Weights of a small mixture-of-experts language model, trained from scratch on English Wikipedia.
Size: width 224, 56.3M parameters.
Below are experts of layer 6 (counted from 0) of a mixture-of-experts language model. Rows are named up (a neuron's input weights, with its number) and show model dimensions 0-223. Each number is 128 + 24 x the weight over its row's rms, rounded and kept within 0 to 255. Numbers have three digits each.
Before each expert's rows: a language model's description of what the expert responds to. This comes from a sample of Wikipedia text that the model never trained on.

# expert 45
Board of, table spaces. The word of in board of directors or governors, plus spaces, digits and dashes in table cells of lists and election results.
up1:144127128117161141135139094128151174131140143101167095176121128163087099099147135113143093150150161146131156116107094144104163135157121116163130135104155134151139156145123112159121146132127156132139157130113127138103146168096173137136113091121126140146167170118124102151143190118110101122141182077057109146156125140095120138113137133118118101109138119115110083153172108129129120136116120122138093149160110085134082174164115123129100141132125136119147077175156145107173170111103119127132174161120145112129176134168107157150156128149117142126130114160133130159130129127137152112105158131106138138159198142111131122138169148140167132137145142153107110138135117153183124127120
up2:148124130118133118113150135151115133130144141149136136127139115157096128138147125151147145118164142144142081141125155150144118131127195089134178132154089110160186133148100106145132103112125133121134162106093140130160141157113086125095137081112154120135143096119189127158125157142144122147088144129087135155144111121137103189129115118156169128154119165134142135159181148158128157085115156121176139137094145148174091135154159098165163162145099107116108117112128111137116127153105117155145144130116117107141157149142091136112170150117143140118114091138159117134112097117103100112140131153120104136108102158102163141121139115085112183103133158130137075143121085165134159129185
up3:128142144137146133104147116119127126143132158171133131101122115150133131149142106116106102114080109114132114103142044133112131118141097114127150143111139087099139089133152114163136160142153131142150105155141131130131138142166122164112114114119149120101126139134111109066140108070149098117103128115163130146137123201064145171162119140136127163151172108142094172115083142057148148128126132143145139150144102100115119137106111107113125137185150155166121140125175116129118148118141159137175139140135144143110161176111128164108132146134156138172139121112086120156139116156152104126093150104158138142103132124165157114098100108150116134129123071142145154147104156161130110115107
up4:133187178138130121105163120123092130139146107138138122122128137090134106120171117100143136132117160121143139104169150144105120144112112142141148175141090140112147113084135126076128111128130148185134126165124130129111123099107128125116079138086108118125154101139165142131132079113146162146137118093154173118139122144130150121106195132123064123110107151169135176137101147098176117162115129112118087134130128152113083118163100158129143155162159114109134079169131103129117135098133145144143145109153139127107148125112127112109124126102132147138112143155136159078143091173151101149116134115145171180120123139123148139124142128095121069126108124122123109158159084133131138167180

# expert 2
Foreign surname fragments. Mid-word pieces of non-English names, especially Slavic and Nordic surnames and places, such as -ović, -ski, -sson, -berg, Płan-ik.
up1:167158131123116125148119118106179125137108164134104099143139146140118167129136157124115180127129119132101113157144116067161185167152092147164149197129132142123132083119135136157159126149114139102114145116096149118129133117102106108107124094140124078122142125156136141107114114146107181118132169149151117110122119126139083160161150163158140172116129103135097150119106177111125175150115072143141099094160164167154095125136143137125124097126137082158104176124099126111116129133149132192147151133160137101102117120159128097128160092118130124089136114131140117127141102124174161123102146105154101132131115108140122133121125167102100148150116129116160129144145138118089173103139
up2:079114131145110084124165110141113105137130131137139121139130154093086126093099090148134134136117110108144120102123107127128136118129150124073110157165110138168162124125156122073108054156142150132113131164140152156116134135111176135106107095118090154109161112116094122131165123116073127150143153115117146109133116132138113048126151164159147148123135108133151122115114098169123158149148133149151125119146144091153123069134118144112128150106136119187084159097141139114130102152106118143094174119144139129131105091137157121117108083127099132115102160162123107124146116129128141063117141205142125156095108112126121129112126155134148137132126148075138126120106095146114146135133
up3:140153102158152124118139158132136105122117131156108126169106157118100133106108096173167122124098133085145158122098106160152171098133132124117127116151139197125094144159124084099138086147129129105117139158127117147145120143112165135168079112132100155119120144152121136132104090126136120154067150137145119138116181100152151117155144166144122105124131117156118097080106134128117122123150126128132122119151134067103125117119116157093164134094149102123124132115135159106152162127101124106138150126148155121127058148116149112098127100128151129125091114156152115112134103101103128107098096171188102162108106146151148082117123118101146152153121149063166120115107126111122181111145
up4:126118179126167136132153111135120117135139194163146092102214121116122104144101121083142154129127136111125147125108111125145149117115147172154128154155150145124128099155140146074140158078157149114132129101102115154112135132142104167125141166113132149108150110114069138072127084127156140118128096103113141156115133157117136103139141106134116125075136144095148155156095087107112112134100095161183094126127151096132114134148111127124159154115095098177102134130125109161123123120110141145115115145099098085109131110154117126126084117130128058124134114100105171079093125159139100138156163105101139110135109128117144128126105099117141100128125128163128156112116132120149095137124

# expert 32
Coordinates and table digits. Digits inside geographic coordinates, climate tables and measurements, such as the last decimal digits before °N, and pipes between values.
up1:120161099082122135154136117119128154151123093102146138113128119169096119148106114098128078105130135144122134096142125113159112097143158140132126098122085083104121144152072145101083128111128141110077134169119121145112118127167120123139097146143091123099149116115157103156120148153114161118100140167118103135126156123118177122138092091138137159107137168153133107106152135069128119127132157140101116117131108125130158100155147127141099148176152180174087139118169131062133143152131155095114123097192134140140129115136141111132108089147116181164112121144114101166125138158141108142134123164127187179141113129127102125142113125142083122140135162100154140132143140141120137084139
up2:129147150140132187135150137116117150158113134103165143142204151128081154108101129141110150125124133107130132115093122152132151107100120131158148135163114108136080133143141121108107110135134129106121152089175107163164146129148120126125130116128154175089145151073086170098125125102139130137098139173087120145124151140143110142171096118102118119149116110145152122144088089105118139139194089126123088141149108077136104118068102150174086133147123143138137147101157114080080144101108140096108117140158135114140118163096131131121152152104121115164135135133147080124125089123126129112131128154158167152144145155143168111165094149126143145111116137102116143079121134129106126133139
up3:130147118210093158142127145151094124159127148166152144127143188126126140155098137133135169156078108144133137131093154117158138147084118119122138132165092115117068145135124144146105126118131122118105163124112129140145120159135170155123107119168125139147167102175176134134133099157147131115149139104097112118135125124101140107153177121126131100118137140149175158085126121127171115110134152153116114143113150113100182098119130121121130168141132096143145109137144101098091109123109123138120103122170119129060182129090133134107141137112134087141135142127094152103118106147135129138167116127164160110158153172158150089123121141123151141143158150128117136124157118102175160160085
up4:116159145116159152089134142173138121122136126149124147119109145126104153168115143148142132182140154128121116135119120169084123111140150130145139136130133134138110117139162159125128102124115095151123149170141137097110140054143140134109156118143145139109159153147082182132109082121106135113145101131140142108124097134116157120145133119160120069109125140072146122174106096089106144122127138104138126122149118164175151102212111130172130158115149126123101181138147153154146150118122117172103081083100126109119131184165108121104127131108137127118172139117106088087099121128121132163091106134102129114123141132072139148115100148100104114132119131125176142141167110108129139131151

# expert 30
Mid-word consonant fragments. Middle pieces of English words after a prefix fragment, often before -ion or -ing, e.g. gu-ill-otine, Chanc-ell-or, sat-ell-ite, att.
up0:157118118142118160153140117156142101155117144095158120112112112107119138114176130182145093182145126141134118138108122168134108153103116102182113132151121120102055131124152180128150104157203162103130138099119142077154121159124129126130148124104122105167119109141120165104128088100184095175158108155165115121143134119148121126166130112118153125130111123102110115103149128141146112125130164147113109130076126124120141156122074157122140145107174112123091136130124118128161124087096124135131107133138113149154097142118110153081140083105161132138123119150123100138150095085096101111125158114144112115105103161127131118112162104100117126060133111123101098154150115124145144149130
up1:101207124159181119138155137128098150137141111109165133115163104146081137080107077155141119139147106094137109149143111116154101138116154103126161101166082133129118128142141141099135106152141180132167126132132094146119133164071131105124141095130113106133184136133118090151108127124118105134130161153114125161127079075129138132104143132140123110150143127169135140119127122148150131119119145139134115134127123084138079141081118109136137159121181098103137123163162144148106156110110121128167111128166146173176118109079150103123152166098149153139159111124120126121109155116143124122082144136101162113101091148133129144111107139137151169147120134113123092129093113089139165143115
up2:098136092128193129128126077129115115140117118121091162151124114123107100113144111108104109193121155097097116152115133107172171147123088116128144143118136106136106146159113101162121160097120117142130124060139126107155136143110097177147126135084119133118110149164140127095130088101154139148150135181117142150116074136084094134112116155151112088103109125147149102109124124101147113099159129137100175138109124150131120071086126131144155161126161139092168097145093172126108122168118143135163118139121186103115156131123146122125078122127148144140112138120147101159132114121158109172119138138124122118104117109145147098112128161108122091145150121106100110135102128118157179120110
up3:121139125170099132130131147132118099127113145100143101129158170098145171119130106142116160081156124131178133093129120135148106126184131103105124115144138178136153117098110121129133127144120095143105178123135153155146118115133110114131113122099100091132135099138129123108145098085111127165180155159181134136126117101180159072104111126088124167094119145115115119145184087134112108092147122124159123101096138167105122118118135122154119090128102101144122120114093105118120150128080120126132128150104114136138114154121099152111081129167148091110117152100178156138118130133073176126153114123160134110123125116138104095158109092128143108074187153145091136123107137133118112122093

# expert 26
Codes, abbreviations, sequences. Letters in identifiers and abbreviations (NM_, ISO, NCBI, U.S.), "Coordinates" labels, periods and semicolons in tabular or reference lists.
up0:118133148137136183110146127131130173142161127152101129147130105091110139147137147143121129132146151140128099146145142122141110149123132091117153098146135123132148139104154140144125117147116114130140131089123094120105127150114152129195146116173192141177097133141163107179105121089108140106173214127111135102140141100137133109123178194120142085185170098125152140120127139113149105158077138122121155135110095109146105104148111124134134118146134130109125102135158130119147105137115124139068093130172144148153162123142115168154127124124169148162164107162132116119115120128087109113158144134162161112126129130116123146081123132096162138120162150113084141111155112084103143114107
up1:122138119136109155097114150142142131147146152147204140154127122156125172175139114113118130126127107117145168130123148130134153115092126124132143107179168106114107129094115152059158123113124171124124142123168142100117141146148130127077140116097159151152097101104135192118134119143159133143137173116121145109147121175156151130126151110095095146149098151106136164096125107130157129119138146161159125123116172103122141132154108145121173120101135114115103157126152122110145131120106159173143088148161152094151122125106133137134136137143157095136142168150126180105139121131160086116139157123163117112160183167118131094125165121120145133089133130145084188119130104112184127150120
up2:142101151126143118127101132160148155170139166121127142179105147127134126147105109134140138124139144133139104105093173129099120154109115069082164091097147099130140133150159124151110156160126090160096120155171110107140128123117125145105154135163104123139106145136132123103108114109133146085093080136160122129133108122145138140127162131144159116147173132131101076109219100112124131133155085122098170126107116118151136140135097105168123119180127118167119152130134135162132093135136128120105141172131137144121153157135114131127142156104115088097143097116143099125121131171189196098115152144151099100113116113124096108124105157154116134163106126150141112108118099167119109094137
up3:131111136178115146136088131204078137166124157137080184148112141096130155125121152132135108129151095116110123117138144119127119156135129099113169144125059129185115121110133141135140145117133153135124145128120088092146128127139142138073175161135107101120126134122139132093119149159083138115091113121187155125139126117115118134093166149130166148125138164132116131120149135148113145139127090111134114141104103087167115104149163092154154113119119128139128109131134118124074127139166111100068100111142142188133181120143066103142144157149132143109124102097109100151111138128154135115123136125161115146110122149148089121134121186140142081153127127102135137129092125149135106135148

# expert 18
Infobox and table structure. List dashes, table pipes, colons and infobox field words such as In office, Born, Died, Website, Type, Preceded.
up3:143072130158085144158105113155126132120139145115083126083148136135124120146124162128134107145125114144117165149128146115105141117191142136118164154120126116077120151118150116199106167167142182126069145086120122099113119171131096154164143104093123132138125116137136136141120159162138131169105137137163144167122129126188123122166148109126112142133104145167133140106121141162102112148092106141114117138157146137117145146125054137129124116117121142183134087124159154105136115123143121135149121137125115109147156158128097172129115105131104094111128128142115093087136154133102136132102136143143152116138114119077158098129114101127158087130164122069159145103135125098097144132172
up4:115135109105130123112096086127152129137108124098168116119118087092121130139083114146114137122144118101151177114119126151119125098150048115129064077126152076122142079141084109095120098128114115117156129157166087145129136133125115122103111123133114168149130108119088141124122100134096142104089140128150146104121125114146122119114114115136094076136161131104126111144096091123092162116147117147150140136081141107089126123128118143111080144147127119123128134108114148155154136134177150147167115149075137106110117125111168113157120088148136105077141132090103102105090115148116160131144084127111163141151123168077155163107140102128077141099136114162148122168138120135123138125122
up5:136104116110138136146127136145155127120102126096144090115118144120116127129102125142157093153140142128116164133077125087110144087120153119155100108112147156147130105124117158136081092102136138172107114124163165122125114113111119121112131177126143094114141142121153116117092138127166084101128131144087115186120125152110122180144161176100108171123132165127176098142144159126142084109120111105151121137129101187121096124147165112197105131145105129157137161137139136095125110154108110098132115113148131076148133136143122139128141133113146157192094076154106103185105174155139117115103126078148127116189144117107100129139118125111138137128132158150129123140092141141119094111141
up6:113126147117151154166118119145162115091111099110169116133138144123168111114088167137128142161076106103126128138135109122092166116141131135135122073073124150116118139118102089068125141127148139111116142099131120116099114128181155118130093105142126118166158142111161127159131143146170123133103140147084134087137134103170120122123160128138087115163123102134108148152098097154113172063147134129117118103128159168129123147107127163160155088112130103137181079134088151080138159118089179114165101127103121105152127142134143110124067144117129128083128126118111118133088129131104133159142135099132108141160130091108138103151120115136111134154115124120131114091149126124093111114084

# expert 3
Slavic name pieces, concessives. Inner pieces of Slavic and Baltic surnames in sports lists, such as Maksv-y-tis, plus table cells and words like although, though, See.
up1:134173110142147134091116144172134086097125125069084161143147149121122168124124118188107099134120146162136098163146116126139114110135088157152128113107131158095110133167096115144139101119132129136116138117116111120108141102115160117125144135154096108137111125130078131134108134094169157097125119102151142081142094097139116112148167131129116076140166158113124136137079127108147125127116151085144107134153121126098205093111177117126091153115141091100117136125114139139109172167148148098144085143170141143111113114105095121133145177170124146194151172085129131148113169137145129138127137127151085104135129123100095134101119121122096114129117131121132145165101134128136120146107
up2:093122168123137103125126138138112116078106121128166121149156159113132130098132118125127147133137152093099139156145100162149104156128117144128121083166134160146114136127128130139136136129095111103099156131132148104125096171096143140165129137163166105165091141092139155135121121162155134077093156165138117093098094103125161102133120105092147083122149125087139133155090103112104104125143144106149099133131162163118106153132151096147168104092156122123108119136119106125125168118089135118158056115121107079083196105170115131118122169112146118152147141146098126117138095117137126106144102150131119106122090139142112121129176150107107095155127151138138157109157067144126110161123
up3:152155138204103145142083130110161110108104128064153127127148132158135189154102084142107136158084153128113137178115133083149123131115145134129140115142144129107157140179099144123121113119180100132130155132181112131129143094152131142110144164142121137163131133122148162093115122083173127150152123114142117097146140098104132124163121129150094125114152115122135123173130120141132113132137146125139129111163160097135158134102128129139111181170141117112103110122123166086168131122125140145142154068125144152160145150142104087156138140123118093150093140112124128085165127094081122109102136124164135127157090141076103136116080117155122145121125149129114144127119074124145112149148
up4:139116137103145090128128147147131117160127170154138142183128144150089139125132114136122175156153158139142108102146125160131128117127155082103151136108145152081181148138140116125101099162126115138118138123099160093129132097142135132132115152108079073089093099121198122156110126155124102122091121113147160101151107123121126109133126115122063147100114128127101113137145081172080122106152145122107147113111135103122119131099108138158142160113152081160119144134136083153177101130091118137099111140109160122142112143150147130109152097158142105138089119134183109129130146141153108116130140094180171085129153134114128131150117167111078125147133154108090132105112099136099121154120

# expert 50
Year digits and participles. Middle digits of years in tables or lists (19-8-2), and verb endings after short stems like exp-osed, co-ated.
up0:140130115130155142155145120106162113163131166119170084124133110117128153110152128152134127111122154135111122150071134126098112115149201116126158147161129171128130173115140122154143126131120106106130099094100133127146161124121084176158095140155135184093176147116078174116130077175116109136133136136123159118133143142112073109117071108126101131143158121123148110107134136152119131149146084131153147108139112110141115129114114111158110132132125109140093162130162128143094112173120150151156153150118149110155120109120106139122158188128112131106144139145196102107170108098052122122130145135142115123139153105096150136141135170123118174134124144151166134134142149138131160124127
up1:156185133110086105116127132151089115156110127085158152132126109133123127101134122116130129140143131122115125122103149134120140166178135133149124152105150122127139194103130148067101150159125124107142115147163137114140112123108108127120123145121123136091123144118152145135125139139136199140167137121148138056151105119127147136142090105117133157095117138175153124108098129164155061114074130109123122136142144129135081135152112144155109120160138139153101152100118154122142132153131093150102147166156145136156156140175180170118132169124140118154133129109164114118157158094092117067102125124152126146109126093137143151145124109112117164181135163160115151128114090147086109164131
up2:161112154133116146137135145124133132130116161094174138127191129101160097132126155110136127129129106061176196182154109160108133130131150158159110140147158122117124129147111127126115122091137131065109187140126132139120131112131122098114126109117138133149136130140116146099135108133171135146145126115133124128139151120080092130136126094138112116130116175124091093146135143102116138137140144095142112098138110101164144093138104157117188136180157147186131115142103135150159157146124131102107152114143142114123155105129146137178121102128110172112127170124080125156114158133117129167108104154123128068162148119114140137123133125159100140113145151157106090174121146158144186155113
up3:098113117123128125153123136114107081115078117123153144124170151138117144116110132126120117108122144132105124097121139151142103110137114097159151140117127147137095092162148130142135103118088101096144132168105140108132124084163139133126124123144090128116100113104127124167169106146095188090134093154105142102133128097120138115124102099148143132129101146114116080120167095103166119108105097118102094119122132077040116125124147095106138150144125130111145113130141084124135118154126138121098105129111138198073116123176123113118103139115150129110142132148117137220157096147125140148073079142120141156147111168116118115144135181137101123157112139127142142153139128096150088123135

# expert 33
Name and place openings. First word pieces of proper names in sports tables and text, such as Div of Divizia, G of Gulf, Bel of Belarus.
up0:157077109097130134118146121112128124111095155149125140121103169150108148118116098108160141078091105141151124087112146140152123151155128137111103126106116103098127083164126141107113096125141090134136128111075148096150126113126143188083122100136105127109095113151149147094142149096109084122149146139162108104135138122125113123205151133152094139086099119157107119144121115089139145147116118112128101134095146121152150103158127130123071114119110102163130145122132129114134111113142131148123068100118152103109101072169170137109114091134108132131143090122162143107128118099138169101170141181170124122125120117121112150123167168117143153114117093092085146156105154126106146103132
up1:131176156114141143163132109129150125113150127133138102127115171151112050091120133121115134126143137119094143149171143120149123151151138106145128120145148120150141140127128111096087085072120145136092112160114121128145115139119161122095142160118145133156140115150144122140118144132110095137141139141121107134136168133075098165152086150120126125105109146123134105162137199143124110155140130151134173156140107128166144165153091155116107160123158138092126109180163125119140167096150122088116130122164101107111160126115175118174076127105087136103111122108080126124119131149170130182161126096169118145166161151099113136150115101124116136129137100107156098111110157098105096130108
up2:136120150131102158128098126190149126113146143166133135092108091117122139099118108134141109163119107165160153120095102109094152137120142142111139143120110152143090145096151137096115159137149168149139134119129179115153135125156104155183113159196146145088075125140090164099125086157129097124122138126130117115139109134078154140120098095157144137103172174146146095104138156126136116112123160172110133159113093142106122149158104132085158081106124142120144109150145085136116161133113119132104128126125116113163121145151106119097141143079130165129110134097095111094135086109162146118131128158131118160123126132063122148144140118149175117145108109141148094097112139157095109131128
up3:112121127163101106141182166140132120127124108146129063137137086138110116151126145155100168086120165163126125104118098108100124163146117141171102082103156138124121118115133128136096116145087161136113132182117164113101164118128138145164150111118109108126139146132173116139136122144113150101150103137166127149123110123102094135135094090173090112153128139135117126111141110129126107108137117121108146128111115153120200067147101077121125131146148108116157145096147143127113102135139132065144169163132111138119140140119145144202145150127151116133129106122114146161151180120100155141142143087168116122101144099130117139146181124147165121151130158182152149129133102139117096125150

# expert 10
Sports tables, mixed pieces. Scattered tokens in sports and results tables and lists: blank cells, digits of years and scores, letters inside abbreviations like DFB, VfL.
up0:143117105095095118147109114123117111066113136143148145127095121135134144110098118169142168169142121105128159153157139118136103133127129075107161125135114131125144186146129136116144130150144116106097112112129132068137101143166094092142194101149157144149100156136152083180150144135124132117143090091113135120117106130147125107125154128092133095108120109122169158144120145164119139115107092119122131140130111068119103114115118146098131120093135092124136100123110120089135104103143115141129075134135127087116142147138074114114123157056126101097147133148096164121110117131111147130178077107133125126171144129130157096099153117145103119150156120103115116103064091133124119093125
up1:172159158150143114137139135092145103097115104098115102122124113112128131076186125123133121115105119125101131099093108110123130128196121144102135148122115154157101144139150111137127169100129153155143103140150150145199110155149144116142124148141153125155095098101110113106120132105121110132121156147111106139126124157082123169158133146147173134108092159147141134136110135105162124101120138118121099134103127142128105106133130141124151140096111154108105129145060133126137135135143118117139129092122119124155138116093127097123129111145155167098060131167126136123178167085106123142148174114123156102138181122123146158153164157154128117135163115087087119124067181140110083127168
up2:151112143088121100097148120126101124137169120140151160150142145145120120095111114123127119117152133145147114156165117126051132134142145170116130089147129150101144149118129087127134165113136097175117127100148149114161125132146120087133131096155160150147140128118111106160106181163071108088148097156097084169140096167134127139131107108114138167146111202165146128117117113120130111104096152150144152129131192162138117095155110105122132120148116162128115127177112150157171115126111134103116126128105135144141157132127110083176129132082081118153114114123134125148164147096106108106155150133154115107183115145137093126083133164115139133151126107156129115113133144157166135117124
up3:129127145194116120155136131170095141152154174109128131157101174114124118126116122091104185109153152125104145133158099113122117089133145091112150183157105097125126142090125103071114168101101147109137108125075137113109111116164171179124123147121127108111131125153136138173124094119111113135113133107131127124141144135096112177097152136124133143138148120160155101113132076131126108119105106100126145115125139130108099124116149133120098131152152122110103144132130115143110143119145095144086165165112125153124115113118107101172129104137155169121119108155157116122112131142156071084105179100137151185113130086139155109159165158143139150134148139151134190111156152146138161155116

# expert 57
University place names. US state and place names after University of, such as Massachusetts, Wisconsin, California, plus digits in dates and scores.
up9:110098123113144140136114131159122146160154151117124105122111150129142141130151108134108139117144084159106081115153078114160116080126132127124158210178116102110124171149103147113097111177114130086142141122105131161093124115116109105105153119162143076156131131142144131135138158138193154083113162091129123150141112141107107091136120118119092159133095173144153145139158122124140127120137186139156128150122099141135111141138177127123119104135117135149097167153135205127108127114112121128124091139153135149112130104127089124155120119144182124166109139129128102130112127078136145103161108131081114124140180156149128123107101135090126143114149126149108166144131102127106168113104
up10:129151095110105127156140108144138170142100121128144096152101134125141112163123126103143167085151127102122141128070121107139132144119123158156089113134161136123163116123101141101104132161178143112140163134117151135069137143149101151136113154125132157150102111048115154139106103109132129150134161107153125120134131123159159112100127146106089139144173096151139084149112134179104117111147118127121128093145144100107083130153164136076149105119128131172116081130109123098139135097158110126140155114094128142113167118147170161158101099119133135126110111080164132154131174157104136135103170126149110170146133097103170147119138128117132119131109092130120115107166142074101163118093
up11:149101159168164139119138131133159151117093128132119099104106096109117147065116160151112126147097135122123135131125113130164099131154079179130124146132113142125094092094139140153096118145080108111115108138118094137111160091150191136137145111128127106156095160159082092161163122132090137106138084147090124142137157156131148179153123120135056181122135133127122159122131130139157141116114115117094142164107108136128150090164124107121125117104136095139143124085165143133115154119092150122135155088136128137129116136143140147143126133101104135142136099097144117165084079144156130138134116131143130140125110113121067166130109135128146147110143162160144157127157126071109102076120
up12:114114162143098101159098160136116089134117118127129144134109131157066094179126131098087164118143142147096140103109145110179124063114089120115164170141148147118109145128125156120118148127095133125146128149121105066149124096160113150073153136150139134131090087131116140080134109085119139136134093141107116148128106133139157128134136121147166161149117129152136071144131127132122137093113071097117126163100133124113121139130132123125160134149136142117122162128116112103111131103134130126121147112117132159093152096150099114105160066105139107146135172153078167146145097130126087140102080143117135162109125122104107120158104151135114119138102111146152148063118154149116144167159

# expert 54
De syllable and dashes. The syllable de or De inside words and names, e.g. Aber-de-en, De-cember, de-ath, plus dashes and digits in score tables.
up6:119129150091130119113137132105130141086142156125102159161120137134136129132153171133126146133143152102144139146147129124147162101158171172129148126151148161146136133162113131137117147151118140075097133103154191120114142113103150094082128145143139128132135167140102101181147165130154124100099118097104079134162113145161101105125146159141162135117150083134088133115119149084094145105129137099119110149146115155137097146155120111090116090114109189127162147121147117120127130140161129116135104152153132120175162145151149144085183160127193160128150130153158102148148123152116145127094142117147129142158153061111130141100106121145125108160134141082161132148142120108094124091158
up7:133125158140149135098156086132111116127143146091125139126104101131137113111152121143098156092134150080149127117099133103125102123112104118129109142076095086112133140107157150136139119082137151091113110147151124206122132122125096136105139141094154113117130149148107135115123138124129100143070122116077136107140109136122118153103123157157147125136120128119179106130128131112121141130124126103097166121167163086143130172091127152138116159142138095147137118122164107143143137199117143164126125133112134123128141152148164105168093138123113115116176095083148067083098132178139153148103099117101137120180196093143137118115137165108097102155109153146129121154135148090131117139161
up8:119129143156074096172118162142136147113117139116088094111098137091152134119136142104117172127099152123112083124130165122138076100134126131163116132150097112150141128119150119087118128113138172170118145133127134146117133150128128128142163170130142134141119111133101120081127147104139171120148141056138160102142164130100161082161108133113143135143134141159130155156118127090164067106138119136107098150149111114138125130107135075151116125111129143156115132146111145106140131105116123171090112118123128144103185123171100161162175137140142121104123078118089115092133103168109137155159154136157188109136101118130131168153152092102151116110091123158130154108100135128152109128107
up9:169119145116157122139136114141143105095118129095124102123143124135125125129138087139137098149152092119178124139105134169105102132162105149113121131098109153155136114163133111144127138140107115093143128149172162093142160079143135138142125169147118140181091136122085123106130140106159090098088143133139140164133134161138175145133117104098108110094130111081136095139109112147107100116119125118137136150141105171108166167131129110143142127126107108103148129124063149112138144108143134127090127123158145127138115094159104114125200105125142097080119165129145170118148159114125147102123130125106107090096071102137139164120124127210098111152125103082123145138091154161108116103156